config.toml
d_model = 320
n_experts = 128
experts_per_token = 8
d_shared_expert = 0
router_score = "softmax"
normalize_top_k = true
router_z_loss = 0.001
init_std_router = 0.0061
norm = "rmsnorm"
tie_embeddings = true
lr = 0.00339
beta2 = 0.99
seq_len = 1024
Below are experts of layer 2 (counted from 0) of a mixture-of-experts language model. Rows are named router (the router's row for the expert), gate (a neuron's input weights, with its number), up (a neuron's input weights, with its number) and show model dimensions 160-319. Each number is 50 + 15 x the weight over its row's rms, rounded and kept within 0 to 99.
After each expert's rows: "comes after" lists some tokens at least twice as common just before its tokens as in all text; "mostly gets" lists some tokens that are sent to it at least half of the time. This comes from a sample of Wikipedia text that the model never trained on. Tokens count by the router's weight.

# expert 84
router:30 60 45 41 39 42 66 48 35 42 72 64 46 68 38 63 67 27 59 61 39 25 58 56 74 47 55 39 76 49 59 37 41 70 11 34 47 39 60 60 52 24 66 62 29 23 56 32 11 73 41 48 61 47 66 62 25 57 27 46 30 41 50 43 43 32 35 36 40 64 82 25 23 62 16 58 53 65 64 57 76 77 65 26 51 38 36 38 64 35 31 56 28 34 69 68 71 44 37 37 33 17 36 58 48 56 46 50 64 61 49 40 49 26 48 61 31 42 68 50 54 32 38 62 71 56 52 65 39 61 72 60 71 59 48 42 65 41 34 61 33 69 54 43 40 59 18 62 32 83 35 63 72 43 61 53 62 57 67 50
gate0:24 57 35 58 12 21 36 55 48 46 76 42 51 44 72 23 57 57 40 45 46 40 39 28 43 59 62 34 51 42 68 67 31 44 68 27 38 66 49 59 47 44 50 46 22 43 62 47 37 47 80 73 51 46 38 62 30 48 42 59 57 25 45 37 57 47 41 39 54 54 42 40 64 49 39 54 33 38 37 44 44 48 62 33 72 71 42 63 58 52 71 62 54 47 33 42 64 12 47 36 29 32 36 57 66 55 39 40 38 46 52 46 61 46 36 67 35 47 74 59 53 52 67 47 21 32 35 41 12 61 28 77 61 51 50 46 51 22 60 72 29 67 00 54 50 33 45 57 37 52 40 41 68 74 29 34 34 40 52 31
up0:61 54 70 56 48 41 57 55 25 98 51 35 46 39 60 75 28 44 58 73 38 70 40 74 36 77 54 49 53 40 66 47 49 54 60 46 46 50 45 45 32 27 89 41 55 42 69 54 56 78 56 65 55 52 22 60 29 67 57 64 57 53 77 50 48 60 46 46 22 76 74 62 52 68 45 72 69 36 37 33 43 31 62 61 46 37 62 34 55 51 47 47 82 47 58 59 59 73 44 57 38 40 61 61 48 67 44 61 47 50 44 71 68 44 25 28 55 47 70 54 39 41 38 73 69 56 42 50 64 86 64 47 52 78 38 60 51 86 38 47 61 42 44 51 61 56 01 26 70 53 27 47 65 61 67 50 33 37 27 65
comes after: " to", " and", ",", " was", " is", " the"
mostly gets: " be", " is", " an", " su", " had", " was"

# expert 10
router:43 77 29 49 24 40 77 32 48 40 62 58 53 58 51 62 60 38 54 68 44 33 78 69 54 41 54 42 55 44 80 51 28 62 35 08 53 39 47 57 40 38 57 56 31 57 66 26 39 40 47 46 70 20 63 56 32 49 33 66 36 34 44 25 30 34 32 42 28 71 67 26 38 72 32 67 50 67 59 52 72 56 54 40 58 35 31 41 57 45 32 52 31 40 65 63 46 40 32 34 34 49 38 61 51 49 47 68 46 26 35 42 36 34 43 65 40 38 63 43 77 50 27 68 66 54 55 48 61 71 50 62 72 73 61 31 61 14 32 33 22 49 52 61 30 58 30 67 39 66 42 54 63 21 58 58 59 69 61 33
gate0:49 25 33 40 52 47 65 37 59 24 24 46 79 63 42 45 49 71 58 61 41 53 40 19 58 62 49 50 36 64 49 84 24 58 43 38 81 50 70 30 29 65 36 34 43 62 30 24 59 32 62 51 51 29 60 40 56 47 35 41 49 53 50 38 47 95 43 39 63 77 40 40 17 83 39 44 45 75 35 51 46 57 50 77 37 54 19 60 57 28 14 26 73 36 52 44 60 55 37 34 72 52 61 63 52 82 55 38 48 38 50 65 23 35 67 36 42 39 45 47 44 67 48 35 42 40 72 56 56 46 32 50 71 46 69 67 45 38 45 37 43 59 35 43 54 56 17 63 59 50 31 25 31 14 39 65 31 66 56 47
up0:29 56 52 24 54 56 68 52 41 60 61 62 27 47 52 37 57 34 51 61 46 28 51 56 86 50 50 69 67 33 41 43 46 45 62 30 24 46 44 51 38 58 48 46 27 77 59 69 75 28 78 70 53 76 50 45 61 43 31 49 63 48 53 50 53 41 33 65 43 49 78 21 32 19 50 48 48 33 63 73 59 58 50 49 44 49 53 65 42 48 58 60 42 42 40 48 19 28 79 44 32 51 34 36 39 29 36 27 68 62 45 36 65 34 68 53 41 50 52 79 41 50 57 30 64 83 42 43 59 40 64 66 34 46 33 38 52 42 60 78 57 44 64 46 68 58 75 66 55 61 68 69 73 64 32 28 26 63 35 54
comes after: " the", " E", " P", "P", " and", " of"
mostly gets: " Si", " Hu", " European", "a", " po", " early"

# expert 37
router:50 65 00 48 30 74 67 46 53 44 78 75 62 66 57 53 48 29 55 69 37 39 68 69 38 41 61 47 58 53 69 46 46 78 49 53 48 43 25 48 43 55 72 52 47 64 87 39 13 46 41 61 43 37 57 53 46 45 40 77 47 32 76 40 37 51 53 44 45 57 46 32 29 57 28 28 54 57 51 37 64 52 54 41 63 33 35 43 45 49 43 63 42 38 54 56 44 45 46 40 42 46 34 62 56 70 35 70 52 46 52 43 43 45 65 65 46 45 57 55 53 20 36 66 62 55 36 71 65 55 72 54 48 77 83 43 55 39 38 51 41 28 58 62 49 81 21 50 31 58 50 62 67 28 66 61 60 57 62 14
gate0:36 58 18 32 30 44 53 62 51 74 26 49 55 60 35 51 58 25 90 55 41 42 40 63 44 63 33 43 20 27 41 49 36 68 65 43 45 45 45 80 49 49 63 69 46 52 52 56 68 23 69 71 67 51 41 56 55 57 25 55 57 30 64 39 59 41 56 37 46 60 67 44 41 43 41 66 70 42 39 52 61 46 52 35 42 60 40 20 44 67 79 72 55 60 50 67 36 52 72 61 51 44 60 75 58 26 44 26 69 34 49 27 38 25 41 76 62 61 44 44 72 71 50 48 62 51 51 31 42 52 50 64 37 54 57 49 40 37 57 53 46 59 60 56 72 35 34 49 47 81 34 44 68 79 52 68 48 42 18 43
up0:53 94 64 59 56 50 57 61 51 47 69 52 50 43 59 56 79 60 29 55 50 44 59 54 69 39 66 53 29 58 59 42 58 53 48 43 33 75 48 39 11 41 38 38 17 78 50 35 27 66 51 55 56 54 66 58 67 51 44 39 26 60 36 80 75 49 61 49 55 65 29 33 43 57 59 31 38 63 66 44 50 38 50 62 49 23 54 72 39 27 25 43 59 42 41 43 52 83 60 24 61 48 49 38 61 82 26 99 44 68 49 51 64 69 53 52 27 38 28 57 29 34 48 51 45 73 55 56 21 57 36 30 60 43 46 38 50 70 28 48 45 38 40 36 47 35 51 48 51 42 51 54 55 30 46 38 64 55 70 71
comes after: ",", " |", "-", " the", " of", ":"
mostly gets: " Bel", " Z", " Lu", " Ha", " U", " G"

# expert 15
router:55 62 33 36 27 42 55 62 37 41 82 74 36 64 40 52 54 28 62 76 35 57 53 59 44 53 55 29 60 44 73 29 45 51 45 42 51 39 27 65 48 52 47 56 40 48 76 40 36 55 47 39 56 33 49 52 32 53 41 59 31 25 53 50 49 44 50 36 43 61 57 39 49 57 17 57 58 58 55 25 55 54 53 49 42 38 36 28 60 46 45 59 43 33 51 56 50 37 50 42 40 40 38 69 73 67 57 64 65 52 23 32 39 35 65 66 40 50 62 46 59 20 26 45 62 48 35 65 68 60 61 69 78 77 56 36 56 36 41 21 23 51 45 63 30 85 45 48 45 60 56 52 73 37 66 64 57 65 69 25
gate0:60 66 28 58 50 64 62 31 58 48 65 43 61 52 63 43 49 41 75 45 53 61 72 68 49 77 51 50 56 35 67 64 86 50 50 41 49 73 48 62 49 12 65 61 63 60 44 57 30 62 34 52 34 45 52 72 70 38 38 45 35 51 67 18 54 55 59 42 50 44 28 27 31 66 46 52 42 46 45 73 45 38 15 24 24 73 50 32 34 44 55 38 74 48 71 60 35 39 55 51 21 62 35 45 22 58 45 29 56 75 60 31 24 55 53 70 53 27 43 52 69 32 39 83 58 74 49 72 56 45 11 47 50 82 54 51 62 57 27 30 84 63 47 82 50 59 66 35 47 40 59 51 71 64 52 48 73 45 66 29
up0:17 43 58 59 38 53 60 43 48 48 39 44 64 62 70 45 37 82 37 43 16 29 48 36 51 39 55 39 52 64 31 37 00 48 63 71 39 43 54 22 61 59 43 36 55 48 36 37 60 72 69 51 46 61 59 48 36 34 49 59 48 53 55 71 61 30 39 71 55 37 49 58 43 51 52 65 44 68 71 30 62 82 70 54 54 62 39 59 52 39 47 45 30 48 66 57 67 58 34 40 55 47 45 69 54 52 41 46 39 42 63 65 61 41 30 28 49 59 37 50 54 72 42 06 55 46 58 67 45 64 70 33 44 30 39 51 46 43 45 47 21 34 31 30 58 32 07 86 68 47 56 60 56 43 38 48 37 45 37 74
comes after: ",", " the", " of", ":", "|", " and"
mostly gets: " John", " Jo", " William", " Mc", " National", " Bar"

# expert 99
router:27 71 23 30 46 53 63 30 50 24 53 62 31 61 54 64 61 28 55 60 31 38 60 57 45 39 55 41 61 47 59 54 36 62 24 39 47 39 63 78 69 30 72 73 35 42 65 43 52 45 31 67 53 30 68 50 23 61 38 56 39 35 42 43 33 38 47 35 31 61 67 37 27 77 45 44 61 62 63 43 68 73 65 39 67 35 35 39 34 39 25 60 33 22 72 62 60 43 40 36 48 38 27 63 46 48 45 68 70 35 31 34 41 30 56 64 38 37 61 33 63 30 44 85 66 57 38 60 53 61 65 66 53 59 54 33 63 44 33 58 28 62 45 55 30 64 33 66 51 74 47 59 65 23 69 62 62 71 66 33
gate1:75 51 45 33 54 12 66 38 45 42 68 59 42 57 61 54 34 42 59 49 47 24 36 40 59 49 60 52 45 40 70 62 71 36 51 36 79 40 60 50 47 61 40 44 36 69 57 46 43 46 59 65 12 72 47 51 48 43 56 56 56 66 69 44 25 68 65 61 56 22 57 32 48 62 50 51 51 40 72 53 56 51 69 73 59 23 47 79 15 43 42 44 26 46 67 74 50 61 51 64 76 23 64 38 74 41 76 45 57 41 39 62 62 79 37 46 34 16 59 57 40 25 38 69 61 48 62 41 55 59 45 42 41 40 46 38 66 48 50 72 33 34 33 44 44 49 21 74 24 41 63 46 55 44 49 50 44 52 27 62
up1:81 48 43 36 72 11 60 49 21 31 52 43 63 60 60 75 49 42 61 47 53 50 34 54 54 49 45 52 41 34 60 63 64 50 45 29 77 65 56 38 49 63 33 42 38 80 66 40 49 50 47 42 30 71 27 44 42 47 70 59 38 67 85 41 37 65 64 68 67 21 62 50 67 63 51 33 52 45 73 53 46 55 69 64 39 21 40 81 17 40 32 59 35 52 70 46 67 63 46 59 69 54 74 25 71 33 61 26 59 33 50 51 44 71 28 35 44 42 39 53 55 34 34 53 82 43 57 19 61 57 50 34 49 41 31 39 71 70 48 90 18 40 51 61 38 51 47 58 49 62 61 18 85 53 47 65 32 49 45 64
comes after: " |", ".", " 19", " (", "–", ":"
mostly gets: "8", "9", "2", "6", "1", " 10"

# expert 18
router:42 76 27 40 38 57 61 51 51 39 55 57 54 57 34 53 62 23 53 57 42 38 62 51 55 36 60 32 46 65 67 43 35 65 34 24 37 39 55 67 47 19 59 71 29 55 71 36 39 54 44 69 60 32 70 57 40 46 38 62 32 23 46 31 20 31 41 19 32 63 57 40 38 62 21 41 58 62 60 54 60 58 53 33 46 36 32 39 43 40 32 62 32 35 73 64 54 30 35 36 27 39 12 56 60 59 46 50 57 46 40 36 44 32 60 64 48 41 65 23 58 45 24 77 60 65 28 66 49 56 63 87 51 82 73 30 67 32 35 35 44 49 52 51 27 62 27 64 55 61 31 67 67 33 71 59 58 78 69 45
gate0:45 79 45 39 64 56 39 48 38 61 52 67 51 50 50 25 51 33 65 40 45 55 61 38 67 33 54 56 65 74 43 41 46 35 44 63 32 44 60 57 29 49 64 54 29 49 47 41 26 35 39 71 80 36 51 36 58 33 66 28 26 46 49 30 35 32 35 19 66 30 45 33 74 66 35 20 73 40 59 63 61 24 19 40 29 62 52 56 40 46 71 58 45 42 48 22 54 40 27 65 44 51 52 46 52 64 53 33 38 55 35 57 52 46 42 50 62 49 94 50 34 48 45 67 42 63 22 54 47 09 23 77 41 56 62 35 63 46 51 49 61 80 52 27 35 51 50 62 79 60 25 52 57 66 46 39 52 54 64 51
up0:68 40 59 58 50 42 57 45 65 26 42 37 63 77 57 50 33 81 38 80 59 43 46 54 28 63 42 36 48 19 63 56 42 55 64 45 68 65 38 58 77 57 45 44 66 49 48 52 78 74 65 38 21 56 47 71 28 51 43 75 63 63 47 67 47 53 63 80 37 47 49 63 35 48 67 77 41 46 49 16 38 86 63 71 61 48 46 33 72 62 40 57 48 40 40 80 44 51 73 43 50 52 54 62 50 33 44 67 60 40 70 41 56 54 47 50 36 62 10 51 65 52 46 40 72 36 86 43 45 90 58 19 52 33 49 47 26 55 47 42 32 19 32 71 47 52 35 35 18 49 65 35 42 47 48 56 37 43 39 35
comes after: "-", " |", ":", ".", ",", " the"
mostly gets: " He", " She", " As", " Her", " East", " South"

# expert 77
router:33 59 26 59 44 44 66 41 36 35 52 62 60 61 43 67 61 43 45 61 23 36 72 73 55 38 65 35 64 61 64 60 46 62 29 27 54 36 68 47 72 30 82 66 37 46 73 47 23 59 38 60 58 46 58 49 43 37 28 58 38 28 64 34 53 47 43 33 32 81 86 37 47 54 11 71 40 70 63 56 74 83 62 35 44 37 39 34 50 49 40 52 42 31 60 56 63 32 27 39 43 44 40 61 63 53 54 69 58 56 52 19 52 21 50 73 35 40 56 52 61 32 53 52 60 56 55 76 57 58 99 75 64 68 71 52 58 40 17 37 47 63 72 43 44 52 14 71 49 71 44 64 71 39 64 58 49 73 60 36
gate0:41 17 47 45 54 61 63 39 45 47 63 37 53 59 70 70 44 28 67 61 51 86 30 56 78 63 42 36 54 57 32 71 77 49 23 43 55 31 42 31 67 59 64 50 48 45 92 50 33 53 41 68 52 46 58 20 48 56 71 42 46 48 51 21 64 53 59 62 48 46 43 56 50 55 50 68 57 50 75 50 64 45 78 28 41 18 32 61 48 27 60 29 64 46 46 52 38 48 57 36 20 65 57 48 56 23 61 70 56 75 73 53 29 46 55 44 49 52 30 62 60 60 49 45 50 48 68 41 33 32 63 70 34 42 52 21 83 42 15 65 75 39 49 50 41 65 30 65 38 34 54 48 54 46 51 53 74 09 37 25
up0:59 37 22 72 65 39 62 34 46 50 55 49 53 58 71 62 39 12 53 50 43 63 40 62 58 51 44 40 63 70 04 68 76 37 57 37 39 52 41 18 54 69 52 35 31 27 78 65 29 55 61 64 73 47 44 25 42 42 73 32 40 41 61 58 82 75 44 70 40 34 59 48 62 67 43 57 60 71 64 59 85 31 44 42 41 17 52 63 46 52 47 58 49 77 33 46 44 44 43 42 54 56 56 36 66 47 48 64 33 64 51 51 23 53 38 26 54 84 39 35 52 51 53 59 38 25 47 39 45 18 52 68 32 55 72 57 67 30 31 59 80 44 47 37 68 44 32 63 64 55 22 55 27 38 49 61 69 43 38 46
comes after: ".", ",", "\n", " of", " in", " and"
mostly gets: " the", " The", "The", " that", " it", " However"

# expert 120
router:34 73 22 34 36 56 58 48 64 32 43 49 53 61 49 52 59 42 30 55 33 42 75 56 59 23 72 36 70 36 61 46 44 57 36 36 39 16 65 57 43 30 60 63 34 36 57 40 34 48 26 54 49 40 68 60 43 55 35 57 31 23 49 37 39 31 38 30 36 82 71 33 40 68 29 62 42 67 59 41 70 62 61 35 53 34 33 40 39 43 30 54 27 40 62 57 49 37 41 31 41 38 27 63 52 75 52 55 57 61 35 22 34 22 52 66 31 46 51 52 52 41 23 58 67 64 54 60 31 69 61 54 69 54 60 25 68 49 28 39 36 47 64 63 39 56 28 66 30 65 23 65 63 26 62 65 66 73 63 38
gate0:67 36 48 58 67 19 12 47 70 57 55 54 21 47 48 72 36 64 59 47 22 56 67 32 47 23 62 69 41 44 42 37 31 33 22 50 17 33 57 23 63 39 61 46 64 60 54 65 27 60 18 85 40 63 37 45 53 50 49 50 59 57 44 58 50 60 35 44 48 69 43 49 78 60 61 64 46 31 50 69 48 35 58 51 32 30 49 69 39 37 37 54 51 55 71 41 45 61 75 46 51 35 49 28 69 42 23 49 68 42 48 53 45 46 30 55 18 66 61 42 45 24 49 70 70 54 54 39 38 44 51 16 50 47 37 49 66 57 57 31 41 43 60 55 31 41 52 80 50 34 49 33 59 60 48 59 85 58 63 70
up0:75 43 40 65 67 24 32 48 65 45 46 66 20 47 50 52 41 75 63 57 36 52 74 35 43 55 63 57 50 46 18 51 48 43 34 51 33 61 49 15 66 61 48 36 65 45 72 31 47 74 38 99 39 75 53 46 46 33 32 46 36 40 26 52 52 51 47 46 46 52 31 46 72 57 60 58 58 26 45 90 45 37 64 21 44 29 53 54 67 62 67 54 66 68 76 43 53 53 72 52 31 28 66 43 55 18 22 46 69 47 58 60 60 40 44 60 47 77 55 41 58 48 57 53 70 50 28 39 34 44 28 01 47 31 49 49 66 43 50 36 49 25 40 50 41 53 44 72 42 44 45 34 65 66 53 61 53 50 57 53
comes after: " of", " in", "ed", " to", "ing", " on"
mostly gets: " the", " a", " this", " The", " its", " under"

# expert 6
router:39 70 26 38 37 67 62 58 53 27 54 59 35 63 27 68 64 35 35 62 25 34 67 52 54 35 71 32 54 39 66 34 36 58 31 34 45 36 60 60 58 25 62 67 28 41 53 35 43 68 42 40 60 57 68 65 38 57 37 56 26 38 61 41 37 29 44 36 33 71 63 31 34 65 42 61 58 66 58 55 70 71 65 39 63 38 34 47 53 42 28 66 17 39 66 70 62 37 33 30 37 37 36 66 48 57 55 57 66 52 41 36 40 38 50 64 35 35 66 46 60 43 42 75 70 65 52 69 34 74 59 55 55 65 64 36 71 32 31 51 31 63 47 51 30 53 25 73 26 70 32 68 72 34 62 67 49 70 65 50
gate0:58 62 39 31 38 26 43 68 69 64 44 63 74 66 72 50 49 13 39 56 37 28 58 52 53 78 27 60 41 37 64 47 62 23 43 49 50 43 52 60 36 59 52 41 62 52 51 40 76 81 57 51 54 52 52 41 67 62 48 49 76 40 73 34 60 53 37 29 53 29 57 28 46 31 38 23 46 37 51 57 37 55 62 49 23 56 09 65 75 63 43 37 30 45 56 58 49 64 62 59 41 55 14 55 44 74 24 43 61 43 73 86 65 51 59 60 33 37 46 67 43 55 40 64 62 47 33 74 39 55 36 53 71 56 51 69 64 45 51 56 44 47 37 55 44 45 62 63 58 59 66 38 23 36 80 56 19 49 47 45
up0:77 68 54 54 54 57 58 66 74 53 47 80 58 63 63 67 54 47 46 35 73 60 38 41 43 56 24 34 75 49 78 46 51 33 56 58 44 60 45 41 17 44 44 48 75 65 30 55 83 67 36 65 26 40 54 21 71 66 58 55 72 37 52 45 35 48 44 27 59 37 43 42 39 66 50 32 58 42 55 77 43 36 61 37 48 80 30 41 57 57 37 44 32 24 54 62 49 74 57 53 39 68 55 39 32 35 40 65 57 59 71 80 55 45 47 76 38 46 35 38 45 41 73 29 51 50 32 41 45 73 43 70 57 57 56 61 36 27 39 45 37 59 34 39 36 45 49 85 48 55 65 34 17 48 60 47 36 56 41 58
comes after: " the", " |", " in", "==", " of", "==="
mostly gets: " Ab", " same", " Ad", " Black", " b", " English"

# expert 19
router:29 63 22 28 37 56 59 48 44 11 57 58 55 81 52 71 53 31 37 65 36 41 58 54 60 30 56 43 63 35 63 44 38 52 43 50 20 24 61 50 62 23 60 73 32 42 81 45 56 52 32 72 64 38 78 53 30 50 36 38 36 36 43 44 38 32 51 44 38 54 54 38 41 61 46 41 53 60 58 52 72 66 63 22 64 41 37 47 51 23 47 72 17 39 62 61 59 34 41 43 43 36 21 66 57 63 33 58 75 35 35 41 37 18 62 48 50 36 55 44 69 39 50 64 73 56 43 58 53 58 62 67 55 56 59 19 63 38 31 49 25 67 59 62 32 50 30 67 43 58 41 51 60 39 73 63 57 72 65 44
gate2:39 44 51 54 30 47 50 52 54 71 28 36 36 47 57 37 62 71 46 60 40 58 35 60 46 44 69 36 54 39 21 60 59 49 54 07 61 15 81 55 57 57 64 49 39 37 48 59 16 30 51 52 41 52 69 72 48 28 45 56 49 57 49 56 34 43 76 59 54 59 38 47 39 32 40 53 39 47 39 39 96 43 65 39 77 31 39 51 22 46 63 61 32 56 27 61 47 62 81 40 51 38 58 17 54 30 49 30 57 51 14 21 50 20 41 81 24 41 49 28 65 55 56 56 38 52 29 75 48 51 46 49 58 35 30 56 54 27 54 40 36 61 64 47 65 37 59 49 49 41 43 45 42 76 57 73 47 49 41 57
up2:37 16 49 51 52 61 40 44 40 45 28 63 24 58 53 31 61 72 31 56 51 63 65 48 56 49 75 49 45 30 04 68 97 35 76 43 55 34 88 49 66 47 76 65 41 43 40 30 51 54 49 61 70 38 74 58 38 23 48 17 43 58 53 52 50 68 62 61 39 55 62 21 40 48 62 51 34 28 70 52 49 57 62 48 63 55 56 61 62 51 61 38 74 31 46 60 65 40 63 47 37 35 45 35 47 56 27 29 35 39 32 33 44 44 44 33 45 48 39 43 44 70 44 49 34 40 34 42 38 59 40 30 35 52 65 62 63 59 65 57 35 43 38 61 53 49 24 67 39 46 51 32 42 51 49 61 43 39 41 66
comes after: " |", "|", ";", " (", ":", " 0"
mostly gets: " 1", " 0", " 3", " 4", " 2", "2"

# expert 68
router:32 82 30 30 42 59 68 47 49 40 49 40 45 56 35 72 73 42 51 57 32 25 52 67 51 43 54 32 56 55 73 51 35 59 31 22 32 47 72 63 59 27 60 70 35 37 57 38 35 60 47 67 59 37 85 52 35 60 42 55 29 37 44 37 24 37 38 34 37 64 64 28 36 72 29 54 73 68 61 58 62 69 50 38 52 40 38 27 54 39 39 72 21 36 73 57 53 46 31 38 44 33 34 56 52 38 51 59 59 42 38 34 29 43 68 59 28 32 62 54 57 46 37 55 72 69 48 54 35 63 71 69 60 57 52 31 59 38 30 31 32 54 53 36 31 60 32 68 37 73 41 64 73 28 59 63 59 61 76 30
gate0:52 58 38 53 66 67 38 76 50 68 52 40 39 54 57 83 67 68 40 70 54 59 38 75 52 49 37 40 30 35 58 43 48 62 39 42 59 33 77 45 48 50 54 72 45 42 53 56 43 49 36 55 32 41 62 49 44 58 62 30 66 56 46 33 59 52 56 42 47 59 46 34 34 66 41 58 13 35 45 54 55 46 40 48 50 42 73 55 49 52 82 74 77 35 77 15 37 61 65 41 52 65 70 65 64 13 63 43 36 53 67 61 48 61 48 45 23 59 53 54 54 71 30 66 32 48 45 43 32 38 66 59 27 61 34 32 53 57 23 16 78 63 50 28 47 47 59 81 53 37 52 70 48 54 58 63 41 55 49 38
up0:54 53 46 38 50 53 37 60 57 37 40 35 39 23 51 46 69 79 52 64 58 41 56 41 48 76 42 67 59 39 78 36 65 55 49 61 69 23 54 59 28 55 60 56 44 43 46 49 36 51 68 74 25 63 69 58 67 50 62 36 46 50 51 49 52 55 69 19 42 33 73 42 32 48 51 54 38 53 49 45 37 29 44 54 00 68 27 55 53 69 39 31 81 39 79 41 55 44 75 46 68 52 47 66 70 55 30 66 35 64 34 45 51 60 62 58 57 25 81 61 51 27 31 69 33 27 55 47 48 25 43 63 60 69 62 32 45 55 40 25 77 56 51 41 45 41 76 45 55 63 72 71 30 71 52 46 27 56 53 38
comes after: " the", " and", " a", "ed", " in", " of"
mostly gets: " ca", " su", " office", " organ", " gr", " building"

# expert 104
router:44 68 23 41 29 59 69 33 50 36 49 64 61 65 35 48 44 43 48 66 27 31 66 71 46 45 62 38 69 54 67 33 43 75 50 47 43 41 34 48 50 53 83 57 43 58 85 29 09 44 37 29 45 40 56 60 34 39 33 72 39 38 64 41 32 39 37 42 39 58 55 29 29 63 29 28 54 59 53 38 68 59 61 35 43 30 41 39 35 56 38 65 35 34 57 66 41 49 23 34 45 42 24 63 49 49 51 59 49 44 43 41 47 39 58 69 39 40 59 54 59 19 31 80 66 62 65 68 56 60 63 60 55 78 78 39 56 27 30 46 41 26 44 63 43 71 20 64 34 62 46 63 67 26 62 63 59 59 62 36
gate0:40 54 44 46 35 49 90 48 46 67 49 57 48 61 61 51 36 54 57 61 50 44 48 33 38 60 30 57 43 50 74 76 53 54 66 68 67 54 15 47 81 19 74 44 64 45 61 17 43 55 32 51 31 44 66 47 24 58 46 51 30 50 67 60 70 41 32 68 52 71 57 26 38 69 39 63 68 37 57 50 77 52 45 43 82 22 71 22 56 54 79 70 47 63 41 41 24 59 60 58 62 39 64 68 43 28 64 29 59 37 82 52 31 64 37 43 39 52 46 69 52 41 66 51 55 61 77 68 71 74 59 20 60 61 42 57 53 68 53 44 68 44 46 56 63 63 36 61 50 79 34 56 60 27 63 62 60 52 39 36
up0:79 44 46 53 55 50 68 50 43 68 60 49 66 63 73 62 34 56 65 78 60 40 40 57 46 53 25 64 38 64 92 61 54 60 50 75 78 48 10 25 53 45 72 27 49 65 44 31 42 55 54 40 48 34 64 29 53 47 57 66 76 57 51 44 57 38 18 57 87 74 52 53 53 78 43 51 63 40 54 50 67 46 49 42 50 10 57 47 41 53 66 50 38 48 21 09 37 53 60 56 57 25 68 57 32 33 62 50 39 49 72 58 43 61 39 39 60 68 60 67 54 31 40 39 54 47 57 57 56 47 66 28 69 80 35 67 63 81 36 77 66 40 57 57 87 67 35 55 51 57 41 20 64 27 72 45 47 51 28 40
comes after: ",", " |", " the", "-", " (", " of"
mostly gets: " L", " P", " D", " H", "H", "B"

# expert 21
router:33 61 19 33 34 51 56 47 48 39 55 52 59 68 30 69 54 47 56 58 34 34 59 52 57 32 45 42 62 36 67 46 35 68 41 33 34 41 57 57 73 30 56 80 39 40 70 32 39 55 32 65 56 38 75 62 39 50 34 51 35 41 49 33 39 30 40 45 42 60 59 30 39 61 43 60 52 67 58 54 76 69 59 28 48 38 34 44 44 35 44 66 23 35 71 67 56 50 39 38 38 44 29 64 58 59 41 58 75 42 32 39 40 30 52 54 37 33 64 50 75 37 50 85 71 62 51 59 51 60 65 63 48 64 61 26 58 32 26 56 24 51 47 41 29 35 14 69 41 68 49 48 71 29 71 62 56 62 72 50
gate2:48 63 59 24 58 71 66 53 52 32 55 40 18 47 52 46 32 28 49 40 53 48 50 34 50 51 50 57 82 44 99 47 40 52 34 49 55 58 46 18 37 80 52 58 72 43 64 45 41 44 15 46 35 18 67 54 31 30 47 50 52 56 60 44 40 76 32 62 73 73 72 34 26 48 48 46 51 60 59 54 51 51 60 44 72 46 33 64 28 35 65 45 43 68 62 42 16 83 31 68 43 47 47 65 53 58 40 63 58 48 44 77 53 71 55 43 03 36 39 74 49 38 71 49 68 65 45 40 32 42 55 63 00 54 41 41 59 50 64 58 28 50 71 64 51 65 40 54 37 44 65 32 38 35 64 60 48 59 57 48
up2:67 44 53 36 54 46 71 38 41 26 45 46 29 30 47 47 34 50 66 38 56 52 67 41 43 49 19 76 53 67 79 34 71 62 49 59 67 59 37 00 52 71 37 22 81 59 60 30 35 49 33 52 32 41 19 74 41 45 49 47 51 44 65 55 53 81 45 70 78 42 65 58 35 53 53 61 49 54 52 50 58 60 73 63 64 31 31 68 41 45 64 46 26 63 30 46 24 65 35 71 69 50 56 41 51 50 50 46 57 59 46 79 49 82 60 42 07 53 60 75 35 30 60 62 43 61 66 36 56 42 45 50 09 60 45 57 42 70 63 60 39 28 56 40 62 73 26 51 58 51 69 40 33 43 47 82 31 54 41 49
comes after: " |", " (", "|", ":", ";", "-"
mostly gets: " 1", " 0", " 3", " 4", " 2", " 7"